config.toml
num_hidden_layers = 10
hidden_size = 192
experts_per_token = 2
normalize_top_k = false
balance_loss = 0.0128
norm = "layernorm"
beta1 = 0.95
Below are experts of layer 6 (counted from 0) of a mixture-of-experts language model. Rows are named gate (a neuron's input weights, with its number), up (a neuron's input weights, with its number), down (a neuron's output weights, with its number) and show model dimensions 0-191. Each number is 128 + 32 x the weight over its row's rms, rounded and kept within 0 to 255. Numbers have three digits each.
Before each expert's rows: a language model's description of what the expert responds to; "comes after" lists some tokens at least twice as common just before its tokens as in all text. This comes from a sample of Wikipedia text that the model never trained on. Tokens count by the router's weight.

# expert 0
Sports competition terms. Capitalized words and word pieces in sports and chart headings and tables, such as Cup, Final, Euro, and Qual in Qualification.
comes after: " P", "-", "|", " F", " (", "P"
gate1:094106126130098174131043137170125120116090075132176149156084146120081094183134130113194131215081127116103183133109106079132079113170116161172100087120129111116140193148126148112111129083077107169116114157136143118132080137137092180115141126099166124168092188152147159120122127135082096129115136132152107173126115077131134146159193133130125119151111120128174132089189174188111164113121128109083107091141140077083118103121104099137119163079179119109187077141108179121127125158116161161103151095110096125183207121092138127114151140060165130137174161076158144096177120100043094128
up1:111144063095158102158143084144134149101198139116104136119122113140163166145096103139120127048116160085137140158112137162137109149092112166101145106123084097172130140086128137155128099138162131128120146148112143146118093084103146069088183191117078160135180116149167127123196126121127167132121152104176162185117154177126067061181125149157147147077063098149102099164083095086175112163092136066179105123049115096074129113156158086131157154134105108115135093151068083160147121130155100048128147100153173167121099202112119139148129117183093133155146155143165112079094174111144100158
down1:155155082119085096131166121158087155194142117156131145043125176120163090125085109160146143181165131132147125041066117120140131133165122091123189119062098194167141143102170137110133085101135161124099134161118125161099133146141160179111103182171136089092137097107147163133128142023173170147088108119147129142167111145173068124140150125128093117185128089115134103165096135191158090159195146077157159093081155129123136158124114097074154127096111092119102208117149137137111135151085076133084117071103051094144129131117129069115110140123118135138141160116159126104166152170127138135
gate2:124105096128156107118086135133141118140192115147098151179137152134053088115128125116124070171174086205074092078083137096144111114210175120137103117133149174088097148175153111129158167130165146157145192112142144145147108124134175117121128118082136196173152106169135119170128120067085149140095104090102101118202128128128117145158129140120172121154122151092136128094118136141175124073138100031153140154091113171125066146075120126151128146161141093137110127171162120086078084115039178072132082159094129101126090109107114110121112150152074154132141148141158106127082130141157209153
up2:142111185134091140109130067107150080070131082099130124144171127134094126120107110125158121163118088071164185152159098094108097120069095115129197146183119151101076167107161103126122093176156059188144190151148132127097121119114137107119122099193133124084162162110166124125152132112125114147118117134121149207038124087129177138131125079107104193130110139124195106108094141125143145071183109171134155148184148122140144101166122163108095096145118166086152104120101118122172155118158118144081197125152180163131121104078202093118172118125143096091138155181104100105134127076100074083
down2:153120169127134151112178098099086132107120067169157142204112110122134131095126103192112146093172093145114138129092122157106178183148146184066147148092081111153146122092118130132104088124102043142072135175181177182154161093108151140143138111137154167131111131113193144092151119142139109108176140097159099156068131175134168096163084146119175112113095154087065070203141114089160133152171121154142069158092110103065144130145166111155092115197078076126142101130136137117139141147213102124169118120164138075169165151113116085118118120116082072129156138120111112095096148097121123130

# expert 6
Lowercase word-initial pieces. First fragment of a lowercase word split into pieces, usually after the or a, such as st, esc, det, int, manufact.
comes after: " the", " a", " and", "-", " of", " an"
gate4:126098145092100137115119114104125135124090134116055128112117136093139098100129110115148143102160124146148107085045117158060159108190148190158125105093121106113150122075143101153106080126119148113111077114114126151149162137170109122128115136139067117137119137135064153093150148102155112173132159132136131097107071178124157124156175126100122117172104150092213116087129155158080154216129141170081104092130118162153151117114168166173185077130078108142141171168163144070120147068181116141118106098183129188136029124159128126128124149102054099143178167159126158136194154119113194116
up4:231111088101161104124136121109162107126075095143085085183111146126101096213134076111130136105111132129128123107088122128113074153155120168160170094091154100010109179116136091143118099117148113157085072130107106097115187126137134127174118122124126085179138132124106117067126103157124127140121149147172124073114081181102202120131107144134122141197103187117152162097149111155123144149118115101156167088114080152112117211144109124103206085165138151156142114136192136164151124028138111108139131140112102128166106103072142164174105127147087099124154157131121127118150163161143143130
down4:127072143169083096111132134107140183164111091164069105107071098119094136131106109131109129069154094183137102132101135120042156154090141125142119087134149139157137146139133126138106087126066124122149105190151121190148152138216079092167125101204139054087126150178105081130158156201191081161103143162106099091146098124114105100151129157163121101165133111072163154192145152124070133165126074135115095124113156124122163173185196092076128112163122153137116127158163099112138152124143125122135150092149158105145131093113184112124115118080130147114181193170096093155117097093105158112
gate5:125163163152097187114092146104047127157128110124179145056165124152134085180131094126170099102138136132096089128129107197169141108126103115208166095169156111128132096132140091116148134117105134110087160100106126126155105186102070071141125199087190088096122125071084123077116092155188122158129120097123094140053163139170073150132180103102147155131149131078144116217144113092112136128147089158159115143158081119134142120097148137158122109134131120160099143181142109129112141129147153136083112113202105109115137154176086215137118092068127136173114147081187150103129155105114097147
up5:097077094087088130158142162103116119142108092121074075122131138137149141094125157169073170111115168156123195117135156162099115176146105106166147133112137146119175122131164131143095145185089215128122156061087132090129123151169107141133149124057151187137142111109163117137165093105119122094167174124131149105091146154106133116131110115128131082140126158192140108185133111111116082131162124089214077173100066094152093150100108106146144117188200131114115106214136062122100099059093162104134119162144206100149086117113144146099134135136141164145106119065123074162123080094174134137
down5:083115114113137150137103185129141118118113137082111087113180209134107090127175090107116130100156119124114137137103099087106177196119093161113107149155142197133129134150108119156163104131095148147085143128085173138095135178153096084196161137198188125061165111188103160132123150140107085081149154132136118091090153154146109150121103187116107197140105190135131119140158090121092123149166103131164074148119114072123059130109128124112111067149137124115102096102106100165095111133136148151064160111153127151139111169005154164079128119129190136125163083173192094114109142093132128147

# expert 32
The and regional adjectives. The word the and regional or national adjectives after prepositions, such as Western, British, Soviet, and northern, before place nouns.
comes after: " of", " the", " in", " to", " from", " on"
gate11:117114129120158197158112124127116114124121140165138105069170049159118133161145160119081178115052142174159083121195144168156145161124109158168048111029127093093153114173150166153104147141191122141134094140178137149162115159098145125127133086112180129137113139169164155169149103145180125165147163125134199065058130077146132110142095145120071134104145130115104147116048120119145123189152107160170150118113101122171102121086141166092137044123129174095094143121095171118130115110121137106149068116132117082130136094029143078117146155127126126104112149147112147092118125132103117129
up11:091091179100133121075142155090157138129106167123170108116140068130095116100144050180108134102150097141136141108151163160186157116120125203142083125073069084115155115159146164119123176189106149097160085115140145123091073196183121070142145086145160128140144124116157137164155159119051120170093131114091212103063113113101112164114192127138084138123072058152091130138139147084159170170157155168148094139071111073136122159110103124139075145138152127093131176116119148152145092083173081130170164115118129111148126147152131146116088153182104088181101147107133080111119121122149154135
down11:147108147096158092141118062114151115111155099108099146101154107107173071103181159076127141102100103123102092122150186084138166093079151129130104112154116149173131112165115120064136166103061098187181084143145113157111113139096097130139165182080093065131103087139129096113135079081132191158102146187091132189155126073121159122142102221154142175108152116118123070074168121051099157136166105159137166143130094121120138167137136181183141111149080095120133117196127108151150139171107117159150115147168123176099126141117100182161120179137101151132149065121163132135126155138159108068
gate12:104082154190125189181143060076081149188152166084159128159146109158088094111117082128148154136051110154144130122148158140153104166164121096080155126149062143091133132129116155139111123161089162121153185081139097191145115139101124153148143202134126101121074050144071113158062135150119128096132161148129104117140098121128169066128097148142086151093151116102140118128145134143116161181177127109172157180136057098101145183089085088081152159117132096113171087097191091206128180127111134123119122138118147117082107154115052117153086114103149129137136159129187135111141137136148113108
up12:106077073131136146157168104088181094130149098114124092127171133137116090108165192175135124164111078139119147151060114120065108118140177124056136136140156122116127229169139157060185085070124119126159138150174129145089137077176131164107153139131120127142115077175093116121050147159118140094149131097113119100120135153118091151107087133114133119152117158114158130081114103086203123093116141127143137140160073108137156132131225152109156103093115110078183096101124111137184136104139056172159152187103139174150156120192103123118100096133116095134120208150143137121152109167090129130
down12:139141145120127170114130106112076157156150131109145194097151076140075201123105114107101184166084095140118149169168116132163152113152100087169171101133138084102185151142202156145136158113088139139124199094125158147142130112116174074132117132093085128159074119155135177128065060149161095125124167127094085197145096109114063172159125084196148144083107091131160106144119133121120170135198148129122116190124110126117105129062123074111105139109158119067123090098137149105114114138163158160125099151080124117109154100122177093199085082129100124125166139131152078057149127181108150115

# expert 34
Quantifiers and plain adjectives. Quantifying and general adjectives after the or a, before plural nouns, such as many, several, various, major, different, local.
comes after: " the", " of", " a", " and", " for", " with"
gate12:152155127095088116085150128146116099121125084124146114162190112099101139135133140090111174182088142160090150174096154093116131147132104121158146163125163074091092121094123111149165179112122013194157161091135123158159125148109101141153141158101108131091137142142147141106218085136163114112135106123176083112159134166170103158139088104147105048095089076104105139086168013094086123184095130111165090139097157155071135083127145135123180129146127130106141086107085163118129105150144173157135147108179122102162091155087142153110133132147142173182121130093073184141175130173143128164
up12:131111213155134128088116099107115148146121114080158106112129117081157167109162130135103148123101139112129146129098139095148173151100133101184109120156181111128130144111178115136079148137134038161139155110157077189114112108081093123143121155136095163140094138157160122104134125085083095127104121166137120162124155138117187105088150076116125077053064123152039107118131118187145135176134185123171140173146180129127176115137136129085121066171061106132149140126086110150194065146184122157172185080164146135103174075094165059117162124148164117108075131112107175125174124126103153140
down12:136158083114134094140078136223167088173074084159101103170099093185151156073137090118173120129109128141121120134094118122128136137155153166130085150078139138104152126114119152091141073130108145131090077141098195094136091126118139130159164169161100132145087163095154127123127171158131126111141128127123133172167129089143142186130086086155046110093114176046085102132202052139162177118110155152136097196139128125077108119157169098130101199147154136080118117138132137153158118124086148131095065096122110121103137132086157060144197153135138135157136099155123165085133190148117072138
gate13:126107112123112100088105111081144137054136179145131112184134141167121123065175155145117214107099150153117144138148181110120149154116120140121113106123131092142154131116124152147126098154142114124095132019083095106164142159159130130145146131141118061100129200130135078151098114117142161123151131136123127140127110194099117134167124082087134108066150060137126157160136065244157110076173121165182121142110092153180109096107150081054127109165101131115083113121143142144122102150157078150141150125119078069197147153129176134156058160148141127125091133146173106135117112095140144205
up13:146066118135094116122099069118140099120109102115142132110121075149116119174089132123144178103160156234136173102121092113143117149107165109118098135127096104098077191123140094133154119067123111203223171100098106144118156170125137076107166135129125080147170143118100091187174106120159102113121084115112134148111134140079188177135126087089101131133154165169091184154153085148115168141101143112135125120082136092147115081128115142173137125153158089097085192093131134113115146150189145136192106146116133109096137186061162170114149129125110156142129095097184109177137054204116123145
down13:170139141116109127098117074172144191141221163125097140136161149076165056145117141116158109154143118076151125154120135145111086108108149193144202128116132121081147136132098181170121178138102120172071129126116168103080122135163089140101148155114106089088099124148057129121163089089147068150134122172177194114182122102132158156072160146120127158138105084162168102132108096136107124171129121100075066107107144100137136167122097121113162132081100089113179133090153054107131059155112183166094151076087092163114163067139149123127118136118166168090142119100118103155156149166137168165

# expert 42
Codes and measurement symbols. Characters inside coordinates, codes, units and formulas, such as °, ′, ″, digits in subscripts, ATC code letters, UTC offsets.
comes after: ".", "°", ":", " (", "^{", "′"
gate3:084141143130140144140087124128154123147172044137147112107140090113113147114147104026137183106141157123160129156132085092154160173127151099143170118113106142138083104147087140124148105089169128114140080100148090132090113171178151137152147089151090106094105156105076119158127149112169118151178126111052132164075102151104149125166123157104130116113104086124147110129102165170082112196138141204066173151184142205128096174120116132142121144074095196106132097120135079164098117110146166109142098201124125165084122117102123138131069152154187073098136130177099077079184190152124126138
up3:160146155140081081149181145163113138108121102176110111165122076118139058154124113170138083183154053117105112132110121088113111137079144179130173122125148198078125130099121128099121095130041164138161082155096152132138157061121088127166132169182092153154123119050210170103144110133151059141126094142159143133215118099121072119086113132100097132177091156132119147123147091093119163093111138177115154079152142108156144082118127141176132146119149069147118158127142175117098175139080143107155080085140162134189121128164100161140141133147164171117158167088138121132153064089152104125
down3:154157124145104121135122100124143126130094113120160082110126169098139059133164151083150088178155173146078131127162116123088144143154131223146118107161131086106189185040142119121113123194107228175152158113095124150184156128133098153085103148151136141121130135098119104157158134160076139111091122112117172144100180170145134120108160158114147168060168119101149167149133127085030141113123132108129132159104099081154136106107163186136146155076132109166123114111102097116075154102073112082151117074108145087077144106111176098086167090147116150078115099139135089105168153164092159182
gate4:167156148220120168126099144099122101136122156116104127090139050137165026081165168116127135149118088092153099125173151169120088179135155103113127166077121116117127096142116131119143169108107191164149106073156126165146169137149169082166117156132146088186125163161085111163103127108137122134114141212100135168159143115179148151162115146173135073118117106129130167136153074108106112076126117145114136156106121128134152111081108106118079155157082136112147107115108105155146131126084153125139148079127109105185127148050044076132092136135085110111139161151035082103183129144121134205
up4:139112177146136101158095156128171121176134114133146093075159131124141167147125140120099124157129110133198142191147099119097127124135106151133095144159105055162153103146191137104174102120209124190117154124114077235114142165145064119136105156159167096152122203103098160129127082145105130128141127127075086066182090145093127112100124105101121145106139113120130127108109170141126120098176151117128147132178109085176142090109133148124112124117087162169175097165162168088129057117104090121146081160115128145140125177121118035099150146141146093181112124109092025115155139064136151090
down4:165063085091088107106142109086150123183040159125086110092136168156144138169048102140161094114135128152149091170119145139104088127163131132133076100089128201141141180113149124141114129114107144128142130162099180093139127182186143125112193169185139181109088101128118156116148165143135122201114167168141065117135166145073089175053116140137166106127146075096127120112144098150076162134119114148090161113144089125115174159103147122177123112136134130126130180118096134119132096144138153106103142150118142103086112072132124120175052130180140205128166162073090147157139092071135162078

# expert 37
Articles and determiners. Articles and determiners starting noun phrases after verbs or prepositions (a, the, an, his, this), as in "raised a Congregationalist".
comes after: " as", " is", " of", " a", " with", " was"
gate12:109124103162101141151126134094161165098148173141141156126094124174117127169117077151036145109058152125162128122126149116150110103134174158131125130105117125179134084154143164119139065097193150100144148102158153094132101145110095122092103172208115113151153094154123173119128191149085128132115079147072159097133114145189156109153131117110160077167161088154146110172058155133196147128149140123198158154104085106088135138116085159165145135151106097096030135142121113152150124106145103136154147138103103103077106123077077144131173133158141134069070081124128023113186148154154106148
up12:117131197106121080091173151134081106175143105080175210139123104140156096129128134125104106092070157107072119170174178159077067147075111158069134132158097102151129103125163117136066121135085101128146127153165117113131146168098102146133110176101196105123078149138112154144187098156148174101128133160150154102192056145117142151127099124138140101095138133118156141140154094179163135143127136142145104124121169099081104120092101113141125125118190168068162095106099144092150137140051189141097195199078102088164158100149101076100113179074136154123163125142100090138145152123078142133
down12:116111112075146115159136099175089113083158062108138119103111211135105152115157131154181127093122122162088136104118107028170155152180135174131128118136113108176128138192193140085091143108160143135118140094098121198131129153145156063118149100177113155123193099095184082123123147133112151101136145147158098124107134137122132142160067140141128090093101133127122116164119123203146109135102094110139184043155155129163072115128096064144120182157184144074106194081106147173131135092134078119134109150145108144062122159152116090094131077114119114144113160081137147182122111074166161139
gate13:121159160107119092133098122148149081140118187129165127143122115169139090124118160168156200080098113147099209195122105167136177172193103145137128111110107108098131156144076097161129107133169199150145112120133090208111136131115124099122177181191145128180117115132100134098191071107161122155158105087112097138119157073138143105127110132140157145135082138138177127109157110120175102123104139140106119157118129096129073119092084164175158190167159074148122154159115104149106099107174129132084094115086106160092133118139083091082145052140104081091102148071105146070150086110169058171
up13:188145112044123132121125157127122075125147102121108128096130204135103151146118126129206154138156133194153137109160136114116157167137146157133147171140151123126134174104119106103169168125109144099129115162138182096099118129185112129053099110092115114088154123138127128127080124128165092135108133101132106070129142138112162159091113191151118159108119075101106144119150145078139113071147115191127217109152080113067147080161179100118101162110183116164165165088089108129113159082139112152125156168121135109176108159092144120151068174126182082160128152134008173105066128071137107116
down13:066056152162150073114140131112156140110143127154129146166140119106119173169145144119153077135092126082149141123113114120121116153142141147106136161102168090118128119159135117179102116117127102147156161128180107090121165098127109108185087145097194141145118130120169137165074131057113052175119166082165120185155123085098136087173088194130189134186212122093146148120139110159111156132074112118167124084103117074152110095137100092195167105118145168152144089106140134183129095127057123151133106124093072148173121093096149134105204089135122085124112082154148089149141162065174160082

# expert 47
Numbers and ordinals. Counting words and ordinals like one, two, first, second, the th suffix, and a, mostly in sports season and scoring text.
comes after: "–", " |", " the", " a", " for", " first"
gate23:105078151122131152121108153150124115122189129153158110116167073123100082174179136099157146115125171130126151177119119099114104119132116144092138123063164093123099127066175094163125129106120095142101146108117095111079129139118152108104133111086080101131133192144122163095104140120152106166197131131150167120134162118146088127153152062147160075147199116124052111153117148086207049152135133114108125120099096136138123119158120104077156151155133116164105165200130073179169157164179193136133198155125146085144123085133143112145185096148125063104175145091140090085143032111103075140
up23:106117149112173107128157076182131050161085153059157126145175103100156083107123163138171136105119121142126159196181154173154080176125173159085067116117104092132093103135113117108141103172200161135119153106073087147181131094115091079151194101193135146087121103118117142124143109152127194080143158082088187159143083109113178128191103156134108155114115092079117091107151073125161092109152136153092114095105158209117101137167109105125100143165144152086142109112093159151138140148129105077120132174103090113156111189146076083116137146127137138071143167120136145098088137116158128160
down23:143100163075136120135114173099168129166112109171119123123188114178169112134122071086138135106110105154146116126143164088208184151148164093184132132132129065130127109108097157080105107130159151160158119139135171133100093100106105087102062097172131103139122062091082187143156132132113112068060107152095135115130174138154145141149068170140099113130126091197124129081183072130170189166101088121153144129146134110126157136119183103120136101130087137113149121137110083154143086017088149133158170123110141128167145110137106092183133123127118137140113200095162192080063147137145164146
gate24:145155189069104154120167045140153129173170150173093145099127081128133140155075101080134183130134112126062070156057137086131107102145089135139185109098146137116132170151096138117123131145140177106141135112080166180134124111151160143149155142084148139089107174130131136162104143125143099141120060120087097094120130192134110129106155173177148148120102135071172105130126107168136042100102141102052130153109033136155123132143184163097097159112130157104142112137087097096133147145066146121147129162101154126182088205203099117124108122150164087166133128200114132124105112114141164133
up24:140058158135113100135171098197087130102090128139117098092092147156172140155085115103063107078138174179149143131129133116186085152164113107145090158134124075105135147171140088131139137064129132137130121112154143138083093085124154191067142076107132125188134110102147153077086168122133172167165090191184143120086107089161103103156179120049104133145102125178128142085154160126146162152131167091147148113165157072098103148108114129080209152132145115151121163126179156131118177118151134164120099130130069130179156061124129127160090176149089139103078097139155154145091145138152071088
down24:147198126170157077171166103081146128137108092136076083212153175128140142190100116138067151057088114144098100064147069184134155167133099110130084115106120123171124118153136152064116108164114111157151141098120151140142173114099158088136098119140145126059112121103135095141139118080141079121185106141145145118141081148112149155108122121077138111091181065140106167152162086147064137168149094124125115073140139082161091163137172126168180140087132174181128132114157168111143113097101130163138177127152159091081066131125179154164080169100098161148121074097151152105142107112132145180

# expert 46
Infobox line starts. Hyphen bullets and line breaks opening infobox fields like Country or Composer, plus pieces such as Pro, Vice, Owner, U.
comes after: "\n", "-", " U", "S", "|", " co"
gate7:169146122063083144110169056116145096090115143103118114152151130117055118128159105152133141124146098135074115158111106150114104100132126151138113115129201130142109163088170120126180104208168152173159128139085131121097148177155109142098173245140189166120165143125132159124116103147150078073117088123137145099138138117100135163131146093097117056157128139126160113125105148158141133131118101092119164142233162140133134107116171081043107086131147117109130166137136129108137099098086170118167090115105172130121109137185075106174145088035119113147154153053101143111159145081137102149
up7:143132103179118198153125147090104121131138126172136098117124158162064144139132126070158111126125137099100140110142076102128119143044112103134121123210158143161099158111082165106150119106194083105134095183182161087133126102156169124123126114090152139097176102087188151121129106102126082141106048111141155129112138163146184164115142139130152114109150100107111098114108178187153139148184076112081133171138158138113143098138153181107079139127123125102135092137145137110139097116062129129093124066187089166184173081111081160161142135069078092173144226170169160085170122133146129130
down7:125113147124113187129137121142153144128075114128085147178095073150119130100179194080167152129143159104125138107179075135149113147172132141129122149077092078137162099095181186147115214109078120143066103143154179098171117080108134157194173090063107142067116138163194165125113155113139108083187166073126156129174127132134084102138141122201107175144112045142084110103145091137160119107145098157114131135173095099129119142120126161141116136114084151079116094120124147137139092131115114168069153117126089087124128102127147092150131087143122121237124148122149129081112180130137081126
gate8:098143129136149139078134059210126137121155139087130091130100050104104141128076176102157138113121186104214125169141093109078101104190169114147087165105110126160126190168082074076097142142136134115143144130104136147169115132134096075159176145109202097157121106106120089176123128228121067140121138087122107104088164112130161158104151147100156122115133130094124123087106131115141106126125154153094071114104114108148154170090193162165141079147137109180130070153151154063133178115144158133137143165086141143107120071167142074146137169117122112074186109114181133133122120110164124153
up8:149139157138147083136105123115043117115115115165109145104110124145114135072161160161134112148106103164046137164040189133170147091085109113177114074201136184105128088139177167118187115128124124074119116132137145144109167142175109160148089115121076142077156136121138138147085157068164131150168110109117174136178138106141139072103129137143096118131134172120121161147129127059128128138145137093135160135105147184053094147121119076107129153127083138099144160147181088172146140107128090099164075083183124149134079158116174172147139153130091188110151134188049112124139120099059157112
down8:141082168158130160154118138071112146183227207156180195094075131113082058183080162142118071110126110143133154111080137142135143126142171106088145107107095148127103185105112138121145130136084142153133086125132112104129188190162126067141103169158086060157102123147113122139047092181127110162147130098160083109063142127124107155111139138143167093131152156114143145161167127104157133122132151137097188078131154097077133157106134120164115160136151092138103104153130101130114088141119092157109102151185109110149160127100128131075142074123118166100126214153068172107153144092096096132

# expert 23
Table cell pipes. Pipe separators and semicolons in sports statistics and results tables, usually after numbers or records like 19–16 or W–L%.
comes after: " ", " 0", "%", " 1", "0", ")"
gate8:153158088146200123048121094179111086125038179107150075057133137112128124180183122119162161134125090109097081128144066117103112162101133173131120109070124095146094095098185163152190170114117101117149132116128176237133153120173134113125124163126124149082150096150092101167114130088124135123022129117151158122167117094118142143096130063165125132159112093080107142122136163093116123154142133121151162085119141130149181105112129118164112112151151153106130091164070172094119142139169138140205113115075124160106133162136163154172157150177141140125103179098073122122126125122148086130
up8:004124109164066092157106129132176117088132110096120082104111101186153106131151142100129106178149129096170122103192121116170093088129173142177124137151128168119200157104136093147150127120125138169135033161125132051098104116095132150108089098121148125107084122086149170153087122172057142107130145105097156121116146118079110122117149180085107106099145150142123119121144124129124132192129075137060160102112167139170153155178069191136170128174099160125117122080128175111158118199148178100132196093146086123111111119138104154113138147120106130098141125150178185106141132173096140134
down8:056115149116144099171134075131125185119105125151119114108136122139169143148156109160180188115121078150169163110189190123152105108112148123068044150114083130104131134131108110130136077107166147160083038123153135166129106124121112140128138188170193133127144122115189047124097126119161121134099101143103087108136128109099070151141092167176118154121086123102131150176102159141097168137075203132063130112128150101109102145159130079148100192113182112142057110138157081055113143147152112120177141092118102163069162128110134217138147133159131101097115184116134135123170128127130133135
gate9:072074165167131188041102137130052097066105138111147176136083160110123133107109164116148115125111122150116094119128140094117147127152178144162104146180198162112138193122041126126108137173124151187124179113122076082174125134097120127128107093113099098132177165170147097077150164107107142104174075120086146130132133139171161098064131131105173129163133119112130171208106149134092132119178085122147076122139135120138141111078084186142200118133096080078129140191117125128148153113156164138137151106134119120116083115176123081093215110106157167101128155131145131145095103107142127093
up9:174122124138164143178107140074078109141124100151150136151097090128147101135095079155069137115140158138079123170128151130051090134142140077151143110045097179130094202155091102117138138085109162106117131102127104130198136142174113144094112140129142171068168156099103223136123121129128130085132151120110140166115163094086134124138106112168116146120163110178126076044072153168132130089113117143193134174104120148176126186111136162124138154218148126143185116109107149120165202092120122086106104121135162074102134132087116113142078171139155072067162116115135105074161111142122154125
down9:092162131085125124108139083137173132070160071151130152131098120123082095087172201127120139161154126100139092162119082072129069094101153080165107157106143094181063079120131087184161145113130145099105105112106099144135099171121153145125183136122176112156067100116159115097106092105101130139163093160047117135160160056203109160156138141163160100150180131121127174106124132116179168170153204087133081088147110134109121175149117161047111142159151114109100205098126140158112166147151133191156089104122157169122168117101164100129121110141145112130131180118113087085103103142157106118